config.yaml
hidden_size: 256
n_experts: 12
d_expert: 352
moe_layers: [2, 3, 4, 5, 6, 7, 8, 9, 10, 11, 12]
init_std_router: 0.0166
norm_eps: 1e-06
tie_word_embeddings: false
beta1: 0.95
dataset: "wikipedia_en"
Below are experts of layer 3 (counted from 0) of a mixture-of-experts language model. Rows are named router (the router's row for the expert), gate (a neuron's input weights, with its number), up (a neuron's input weights, with its number) and show model dimensions 0-255. Each number is 500 + 40 x the weight over its row's rms, rounded and kept within 0 to 999. Numbers have three digits each.
After each expert's rows: a language model's description of what the expert responds to. This comes from a sample of Wikipedia text that the model never trained on.

# expert 3
router:675539519499494515515500478506554427546415517496498494513526534512446426511519445510465449544518529482482555487515450588536539469517534509469525465504500565455484470493493491525487477550512567547504519481566496513424479503437524472568489499541468473481507442477514529567474513495468486512476537508513381509494495529520559492523500519504429496446550409472511488520495529487479561465524495585519476553535485506473511551474510459488507483556536554504547516515503511484536591526454505429501445424539456523477499467412498489488542552566597519496479502575418450497461481573578477466561500460486500552540534498444487479514523508508539580532497511434528457575583499545516569544449469487549512465496450453547499544472490505509510425451535510463483519554464456444499518512499510
gate4:453482525490497470536491475524447494509500442499467515493487434543497588552493538498550568561481539533481479555550496550480381506461546563535446493516413490545465554547498580465519417515507483433559483481538486427559478502562541521551487496457486489481503441530510479467513492486509521521453457435496478550530469475524422525452521478527535489539513514511530479516499491488489555532516488495466433452576573512506489401596468524462570491497481489460466485458482489536508506445451483457524521496485485531499573407526507496578512454484427488558527525553492481472526528464534459546398469511514472507459461503445452500579510464580489536421541564525500537433494515508559508567539542520484504511496514532512510535484453587488474480495472408479399509523463436468441477460503512
up4:483531526468472482466453511449505520588476459495531524545537554506502561569529440500507523416526429502566585524480555433482483475536496497467473474455516529569469458551459536492592533535492455584483546462576498467546489524507481492450512521490553453544515506551548495537534465493493505513463517528502420532521473437475558483467587512516507515557444469473505504423546468536513525538485365418520507526509502506458534478483505476528495489453519537454454457500530480521485481451461552524430553567443482522530431528477515585514466545481545415524587517543504496474529470535465419495517506443465489511522482418474545475504493586520523485510476447499524445459555535455502513446483471515447483455473516549530491517500581581519484473488497475387555456512535518497508515480514571
It responds to: Sports score tables

# expert 5
router:464460494500485546509481525420640570455466480480539521459473450490497507507519501518486482434504465480547503470540534488577435477484413436504511529440527505431460463429504556467523566457507564438537501486463469504480495519566553481559494511473449532446397512463468424526465444494525488463534529499501502549496575499432456445512450528528561451534490494461548457491476515506515435459465502528495431528515495514413519563479425507504453482494520490453561525478500440528454443501527527543488480481410426559460476525538440555507504466510444503537435538504541490550441466537509444518553465525511547535527452445474513554514518508476519500537500500482448500478466472492553475548552475456501435462443432410443495495467518488533487464487465532489490562520500468504530425486516398
gate0:471491523505487507502476397581445552535493474562535426520441557430571466459447461506527497576555478487573543501440540425509504534536514504522508532489481499526532548504503540524512449487482529534481585523573478443549535521490505520491463512519493515515570542508443600513465493511452489437516489510464499510529522465475555456497501469492405466432548542457559529497464505518468503489495490497512498524505505558506490490520433490506493514431568469487438521541515442479541508465497474494502454522581499527441503540475493426514512512547497497458475469510472571479460464558434535462502531511479505549518569470524467468534540576582523366413435474569523422504580473525464521442516539580535436458592522491485465545503430476469509509508490475473516478553478513446538486479557489
up0:478529457481477452523477538452510520525459559453486445464563513504488513544498486468495429513467500436432511494493443540425507506573522547503492527528515547541570505482510463510557496514498482560493505554448634493539513562427503491530481446499398521508509554456592479476504473477525491477468480440574463505533432493514505494482489538551549535542421489514531432517490530440520541460534554521522445451465544476514503522488529463554461503530527521471535480518513538528528483599450495495543577537492552465509426502464538519483432440550490474507579466528524502541489482470540541498539503513477468483434547472424471467531487408497533451583433415483474596509448506507482492472439554464447470476534456456507508498447550478527566527464503480509503442571465523509480529537399502
It responds to: Table separators and periods

# expert 0
router:470461499495480556524495514427640559464470480471539522458466448498492509501519505524482478433501461473545503464535533485571438482486424440502508525448523509429456469426516554456524559463503562446538503480461467507473497519569552479562497512478453524440409510455467427527447447505526481460532532501502497553492575501435457444512462528529558453534487499459543450484482517501519430461459499524484424529515503513422484565480430506496451480496526489450565525483494439523454440494529528542486478478411428569461471528545437546502513465507444509532436538505541490556441463534511448513556462524512542540526453443466516554514521507472525509533497488482449499476460453491555477555541479460501432457460432409447496495474520491528485451483464526479479558524498465498533420476484399
gate0:535476448517505539519512499491432516527551542475463538520494653498502539538504435479464472567514444573476433503459547509522532452533482505445505382567499489525535527558478478529447443528522484491500508519574515520520497542509450432475425460523490534530499543494471497473530491531503511513443474478535471495573526498453522523499523483481466517462490530580526518568471457518506530494505464440554560478468446506448562484455471500510486470570472477514485507436576510533579506466536471476507526481529485504444507383485471558505509588488512529520482507524426566498535510468502471479524522548528491456448568546531506479464562525483529438499579483501587510475476603540585493505453464583508575476539538526597485475483419429486465475435528482519468468488531493512506533452491525
up0:481484522455428464522519506473500469524524502522507509493437480494538430560434481473469514476523462459481566519532464459515545488482484496451499562493510452551495492527545548520534479571480478596445481472515464514513464545475545490450538551471492504519476479527418483472484507547553452483512567496460494605524499449520396578498478570556587542581511523465485500459534455591518555451426535581445561455514515467552445493519480480589519558475490490538443508493530532508452488503425501468478488514432520452528483542454529498505506414545503551480467511494490524508484535493492503511459459466587501449515471447534501486513513506573500594502513540459478481490391564546516498437453497479532492496527494547432436482527506438447529500473514519589497527561551516546572575512520518
It responds to: Music and bio wiki text

# expert 1
router:555472489470502469500509515589446536473526513525505414501511490466470490500467556529474490527521512529577471591474495484519479452529541511476526513523486486470494594508503469480477431540533534435443505500486502449541521509492480558438438532492460517582463495479411501491484491522463470458448482534520545566500578529581514439514498504504483514521461526561487508517468445501504529530528465541497499405602527498547488480435468587526498461568501507376445542499527506523446476489422515525503486487502428498537457576449499479506548481499460522539573466534489545531531535431575458490597557550449525550533535529506523429519415477501469469483474497455504451455474500520449498475524503519500483618556515504485567567506499449567488524476429522531562531502540532533417487493495499
gate0:496479512585496578515525481492507454528457547535475502574510487482534488544563517484562474487457532544470523482423524505461501575485460472530484530539463470562560521512482475553474462539521438515494533568502516399448524509535520535483498465515521468472497493481425552535447511514547530532470496482480480484477508556512512456504534569480501488496504437578468439491503541525471479507530560420428495619527442520475559473454563507524496500538476494550474417477506520536474481564389471501449573442451489494495519518479615543508540433384467498468473526570528498474476505581505520473444462459547491464466546481437497449475522533452535528468516524491523430540503462538535534530515520453513468557596447516532499528548436564543508550515518465525491522450463534503538575515478459
up0:490450535423468457408454450518553534459542467558465522427511445496481518517477500492496504572486491439564515512603474483522480462499506485476535496416448483495430480595477526560453545444484498455497531427437461574447506501466452517471521492511475510496414552477488504490521533428508497449548536442523439528510539435491511477501476481521600524517557498498543430542516495476499502458437551541513567420402544487514553555522476457498476502457427446499449478444530523508500467436520511496507452515504542491484447507548462474505412479471499487508483483455476518497525461514490424517526527511506473468514508568545578510584484532452544428482463506480534514529468485524415536500449507536432477547439492517501476551468473484529479525510448492435532533571586423503486486541509544
It responds to: Nationality word endings

# expert 10
router:367511492431496512483497512566422429489527469569487626516499604502517524502503539400545423588499588543490464412475522575544459502528502553523484474508524589482494534588495552527436481504489491494590442534490483516514499504544494456521412521495506489552543469535567504498488509452491558471494460530564482457517433498523459602460493441487510480488488496496495529503561477529562452498498506454497477467509524455502501561549478465502526456515485530494552495498453531469486503488558457504489550571481525495532575449507479552526518501514489485500554474541534518433545565533444484536474544520487490450479547522522511537514500486501507531527450509613472468489474493426482501486544499517479502501472490486507495486501495541413530529504470381548486486537541528425535507489499556
gate0:510493461486513493522525494477541522466517474455489484456521507517468556536486467589446446583535535510541577461477568516513572534511496519503457557471524524472483507524513520491522475501431590467536489485463528512547542524394480517510496472480466502547512499523468508466560437535445546550553542532513478514563429545450505447488499478561454520529562440516463513548530500485511544570465425559491471501540467442477471531504477499490527479542470558510412529450445516530584494546449489498510470500469512523545500531529520469536498436410496530486548497525568450476493484504462532512570472533476504474566443487555519532420456427498498501583417537479434534491451501471412535481438510410473510501496475523470464526432467511491553453516495452418471465400498622470526518534499508
up0:484466469460514520520482484468457500518549531520504462473426480493551504504455550359476472478501454503444466510470480505458511473442515507451542497516435445499506518489548494549495550487576520488494521463487549420496476487551543483478538575557506519427488497452526437529541507496521484482502413498508482465423502518534518517504490530437544460460606540471487467429475580479485418485556543501529560513526523488553525502560452520487422485489505521520488476575493475459473449437509494460485520518544454526499508480413516526479444554580503447487496451469529532509480553556534522442479495510515408530466523522396506550562553529534513541499552468484536529456557474511517513560526496585559421416487525538507485492550464521547503530528521556465467482577518416577428462469505467
It responds to: Capitalized title starts

# expert 6
router:368487501522521526466491494420607623445520464465506529475483450498486540505521533497528493495479465418495478478508485414492465530507502451496523471507447497528498461595497513484533538483528542468499519512463449488480522500556513511458587448437419503481476487500406415469479521505523428546551508465525595461463511525488461478522487482514563501448480511573473474516467543455489449482448471443488513533420504536459495525466464433527515499510454405529518456464546551530449462504520553471507473433500497512502476514545483567527521515451487443531406587475525498473455489522497464448511479526463521484572510524524532576524556525493496384502561489479470468450482479563466481494453484504526500462467539487469531481491454450519565484483563467445525527525592420501510508522503471
gate0:552502562502543515469497600507454466555487458465440556561509581472509488478584546515586472492525471474468481504451495522436534517497526509530485574511424472515538528501461538530471447439492480450479611537530524552500486459434415483503500524516578553489455405574498516476511548482600504467490469537485486526452558474512507530453556476523472573515429496603539476504556517525453440430515460460515463454507468519489557475512483510538512512557409509558501508496489501479514520527576432438442517513546540466501450492468453480530466521511492459552494606543514479509502493528471468454520501542478538577489501514598466522488483551454489513541572524481475518433528506471462513474509457484479516512539481559416545461487494508518496547455514580489443539480462516494487501519493555
up0:475550443462489451463547493404512539456425532482502553497495559460532461484520533457441454481500478507526516533532451526517512522499503593510549517539464526451480508531511445513499427453427548518562519478521447452459521492538502497428507482503485519475513540515556556586495459480443503563452512557532485433505506441507501546561410477532511525434477430459511524469551494502510480571543533467483505568439496626458550521523492550487493579459446570545458441534495520495537553477421553520518567550503513474499543465497437526500471533534545538503454514509486485544499542525478494495480531506476576437548516500537514483586528506506515495520488445555535533537495560506485521499479565492579508488486516546600487475519455455508539545480514463611456492546458474488538519547473406
It responds to: Abstract noun endings

# expert 2
router:531506493557493496491503508518409536481426508522508522488507478468560548492498533527520570429497497486502511523480497488474508585502481521496548488497476397614482381490514535462496555479415407469422536460490439498475524513518494492442562490492495506471549569508533549526471529541500531538466499528406435536560509485543592461518485491460465479571504496476539506440495543537471485519544557462508530519430485493481476508497458484504501516465567484500477513473510496486439464510500418479517544426531468536432460453521525449497497495451459472451466567413474545487518470493486588454462479477519498501445475498466476495403469413505509503423463508472534395481479527513520594492470589485481533540564530488485507479489504586482512477519493528561560510464413469570509491500498525
gate0:485492521509518470504531510512479544544442456546573477504473458503486536516515568511496463522484505518433470633501575517575518501502465407458451530454561466494516419508517523477465473479493483492563530523516590535524490509506489497541483525502484502429506464395434505495548516482506474532507437504531503611472442495533499563459558534518430534488452563466553442514584422472589593547559507509577513456514451495478491522520533505516416505473463457454471406505546518566494478497447467468468486441492520448482509504557545524522541464515443504570482440474549490497551519449515483532479447470554416555462402517537442483596525510474472539480488519509503477455489529492556454501531529544529498530455516490488496509544523460465476518490495512511459470505535484424550520520474524
up0:481524502554504507491513472468470522478424485495485528463470534539580470529549475618469588567443480558464472483535507603410430456412522495465555557497467415477528370543517498532583536465536534480447457468486499482425522472497518456469533523511491509543453481564477506473540519513464540492526509458452531489539493474493500458464489447474468573520526484461489454513520529562492496497417545498519538449459463489523566506539440546466550489446479502414560457497471470480521552512529561521529590482540543490452476557526464495502466542493482419444449493551495550510461507543441480504501503457458508501489494489486559506483455488474558483513457531547557495432453509524553504452497539515483464482562537503525478493543526515450569498491494448417518441447498509576499571544511510
It responds to: South Asian and Slavic names

# expert 8
router:462450475498481554513495515426639560469466478478544523461474452497500509519521507522481485429478462474542507473533538491579437487492410437500505522446523503432440459430507567465526572462501564440539509486466466510477495512563550486562499512475454521440411517455474427528465443500529488463527531506499499552501575495435455451514450528524556458533493500454550446497479516501512437458456502528488431527517494513419505563484424508508456492487527487457561530478494445522457445503530526541489476478415425561461477526543445554501512459508440507539436541503543488549445467542513448519554463527505545542527453442467516558515525507471531508536502500486442504477465464493555475558532474462505440461450430411458504496462514484533488453484459531489484560518493470498528432466486392
gate4:506557479482474489570550486525452469479555494469517509586540496512535432441609552540603465513515535506487575480447573466475526547511518484487556500485504594560520540472451482448568500456515455399465476467546549568425483517421472454512530475463556480542514486520460479486554492508461487537507501539541485545510546492521501495504520565573480557490469458458532514496501554540495542451504543504535562483499495517508480449519504540506602537460510568437490487483486488566511491460471431535495525480492418492571576466486489487576464493518480414515543501478465479476561462502517502527535518516487470505556470441523474448522539547526491521461509421508574513490437418541515474482544563448506487467449531469502492502436442526464537557505459501517484447502465471527560470468412564
up4:455454450517456547495452453427551504527492509477500508442569519551490516454487464541525478519407480439527507583488543461525478504491532486488464498498510477463535473493591523566448487507567526429493459453520494433485479541400466535512527511537481490470537524498526488457437426509512499491475519506499492531485459470496435490488493502453454468498545438499520491480545562593514517458483409508468455422509529466578549483512488578475487515504459455495501491523521448411458547493540503501506522503469564461479505428443529415506515494480499525555497490534524506559459478526490529510505533492507520512454477528500325454541488478590512458579483430468476544479513436506469514488569531502534534548438499488503556523485558497561440477412440508557464528601501503467528522549523530
It responds to: Hyphens and coordinates

# expert 9
router:604483508590485472511506507499496527525512457449507415506487478542495468493502392497522581503490442478508478473521506510396574496465501519423493528467492432471501455479496452495481530452514478560399503507503570486518509511448447447512494516555497492506502525512556512479490496472481425499528499458493524444520500498475477513522492466515572472434489573521498490489505474510477523479432505551504538503485450563609489470490564461489481533448584460525555473545551476477569476506553489575508480416561527444526501585563476491433497486462518475524466440490554503484490436438525505512464417426491507431484510505512473529515525527502552430427494500538565574493514498555466442472510404498445535517461518538512504402505473415516462520530551431411510490479492461475537516504509486
gate0:524403527517472454484452477534498526399387458600503508455493419480516480499517538500519498552521542429453530481497499529534462445436556492446482481573455518526580503637529516543507450515520525468458490489547517422495494495541491572522529504512515510494461512528459499537511482520492515468485515469409454486464447501460523567497443556482417499579487480518497490502596515518489535447554493491547534523546468482530522483491461523454496567532441584500535512568500481497423494526500475489540517444485486492416535491518440465521550590487508528505539425535492466504495514473520484479488498540474509541553492445531461460507492518470450534516504476422489453539512476473450463483492537491479499500469538605475586558458438542452466542522507506552511484484522532479489547611510550
up0:530550518529472539541543480507507537496426521480539515539451489535473500471497493464465483448489462525492497519477463511548473503519550510488481441502499498508558492475524513491561474471494475532514532502433533478547579566523458485503523436508463564447531475419558554544480499568545458511425466485563410462516431559533466489488498488515459518572468443522498452474454501475490491450559500514531482459631531449583520503503485476477518576576506468407453487484481458555524493561487440481499549470478513521444462472562480495513519512424519483484485457461448488539504516503541502461507497551610508468483466524471439480522480511468581470496372521484590490443382495483502528473457467486402487541486450589537510502460468508497462521491407516533450508453440511485501489490459467
It responds to: Military and event narrative

# expert 7
router:612559484509478519499507473415500518509476512470485570488489469508530469497512469547501478462521440499515538566562476570583440492494467448552515524434540504453528575408506482530567520522468495489525494481472494498501465478485536471510418497534480519477450473474498521524556495533516576441525545528520483504534551450495461474453506547484430486479564530436545489475470497503527433465477502538500471526503458482447495517512494616476490421473471507532426568438555462508497517486574468525578485581509507542432533414528496456504481435567546563473546481414486496582474509540490512539490478497459530577502430477510540484449542551483507508570473493491436561544488495445528425540508542477471409438521402475508429527493498509537476507493541546505533494455510478526433469515502477
gate4:500541524469525457473531407480529443574502494522497520508533537529525461444463457539487508518505487527531569553533525437507542522539510549496589518446512498578477487447505519478520489492500435536418536532469520527563490513429558506505551425533467520495427501457518597493481481548529537515513548503525461399526511482556452493484470464472444510554487484511471527499514477487503489495482514476461525518522488524456470512444405455510511554495516528432424506466461526499477430478567493431477491507621473514460495458485524526491588542508455520524426473511468495479535458521572496576484527502519585519551537555564523478596402504591469518483480503477457483456508465481497506424459542527562572506533466526495498545457544511503461494478558517535459497597529541545514501565425493
up4:425562422469457509533460490461500496468562447517539496432428528532449468535466415445547575496480533525506493552485491580453484496522525454535439500553560529487562547482498456499474480430495488463507453538461507575514552518526487526442513449486511495501527549499587462511471484508495454555522408516501530496554485522450550495483505507540563426440509515483555456526489535482515434614495436515526503520407465511520451502491444530519455520452545506541462511514504388518570554478503520507503500534488534476587443414527450545551468500446546508473565492485469590501410586535424501505518582522425465443457508529456518482511500528486532476458534517473525521564517552508532504510463480501472462500516467455502498501538528482519514539528450496489449541480507534430494552457497507
It responds to: Table row delimiters

# expert 4
router:347609520468511478517497470352554508543584543471515475541498499474455486497496483560459544512502477530484484472539491462441513523500491478536474550479494492579499497582490455443516517483530485525533530521430468561525478507526493576458564457474537499477534517522426476459524464545568501520495552453503565504475472533445469450481502503531528484517522520480431489544473493517469551585478542477497554525467525467463489475542544436497476536441419556546450436493475434503524513530436563428482512590484571486532451552559483486470478498480508480496473530477511461530482479432475555479431488514568456512481511504516545462546508571507425422517534505476537562513501500561547471501486549513464510489471549593496450506504523497542558536522488580487466509488480511546553542494515459
gate0:463470556429515527530506438451418514510520522511492529542543515500522497546483501441555520491493554400428497549532531548550510484500463499493513437443522514496478512528526456540534569557485532513464503410492385530474465509525490480543568505481401525476484529513521500444476566553452419517504462477551491482496468506515579489527539535499476513489518517477533550487528555446494470545542450527436486499465472540491575575455451544501519501478488499546481435430539549574422508475408532436506563540568484487435490470535468487543536494521514526459524503519475516530587474542453548517539427577501529476517478536467496442516559485559484465457453487583492490496448480529540504440562469559503483471435512529494457487556523544541473599571507495451522478445537494530508475465488534
up0:499503578514541517558540516481466466486496518470527545552444535542580481481540439543530476471467575576497539491563535540507522473464463561514524420491483480486457554512519475542508570558491525456503475483510473533513484449468501398627487457471461495525502511503580482475582447462575511458443530500558495497458453501622491473489580533475513471537500498501570509454535548443463510491513517557475555508478480478479544498420554496475472454498524521453482464410498472516475461472441454451513491526499499515480523487534480484581547558588445489466569505519392425505547545463533520505598476538524537463562506501458437440524517467475430518505463536466498516548454495469563491452495479510441447512516520499462451485526543454541496472533492529498514553428529500470520495503511497
It responds to: Biology species text

# expert 11
router:485378503513504502506503549546462462482533483449512405459505464492505497502523497464434514432508505485432503508448516404487550458456534486493482512567533541455522539402503498549547475481544504567532502503571576500479526484482515523566561520475591495425505540462541488490549479454525483543585460452501554491427448489427451538538527568514486558518453472484511496505504514408478530482525476458481484520501510509512525422525552519501498573510455488584467512536490542501562508512491556562488475549453541470495530493421555523510425545530529506504483497547508452505510518543434454534493535514565472495525452504502477485489517504509522601549601492525463586560511476433533471504541474478598497445468557499507490505504515492486412480489513575472402458523507554481489488506516535
gate0:436529556495454496509520475465546513536542541551574526535466544587537484498462472439489530474494481535518495454498481546511425556431548505508460452464534488508534509472452524457479570454516479521527451536442558520532512562525484487519516432531485495488483502514524527449472482457411520499491479439478445461487507441384462473509501529434547519448534478417493512574524483529450401504473478499510527530427508549532518459567464470504487435458463541536449500549476547490560521493586497465479483472555547412440533483579496509585487486505551434518486498492456563525537482435449484447514497459421456465506526472531492472538561463506524452460499505542455553543424452492497490497560588471529505507502485473566448426532454544472505566481483470470528516543436535516488545564498461
up0:418470536505427488515507583483551529525586545493594493466495497510494495519519565512424479493504482453462495544483525466474459550513527456475412538540502562474503460454541485495453401491530466536509527507450526472517457496519490461496464518421430521503554415501443526513533404491434478542569458486547521526524480523445529613543506501522563442464498450518550469529413453470523507474483465477548475501546524469510484544541532493547518451588468577507506531508476547579517502529496543485475516527550509490475511554465506457502566475576508466519447489470464638474507445464501493456510538488486423478503573505495590472489488558446533517464522563481520463474497567497470538496487549502533471549485505454524489495496496537524550484521559513493540551517520539438530542560505428
It responds to: Mid-word verb pieces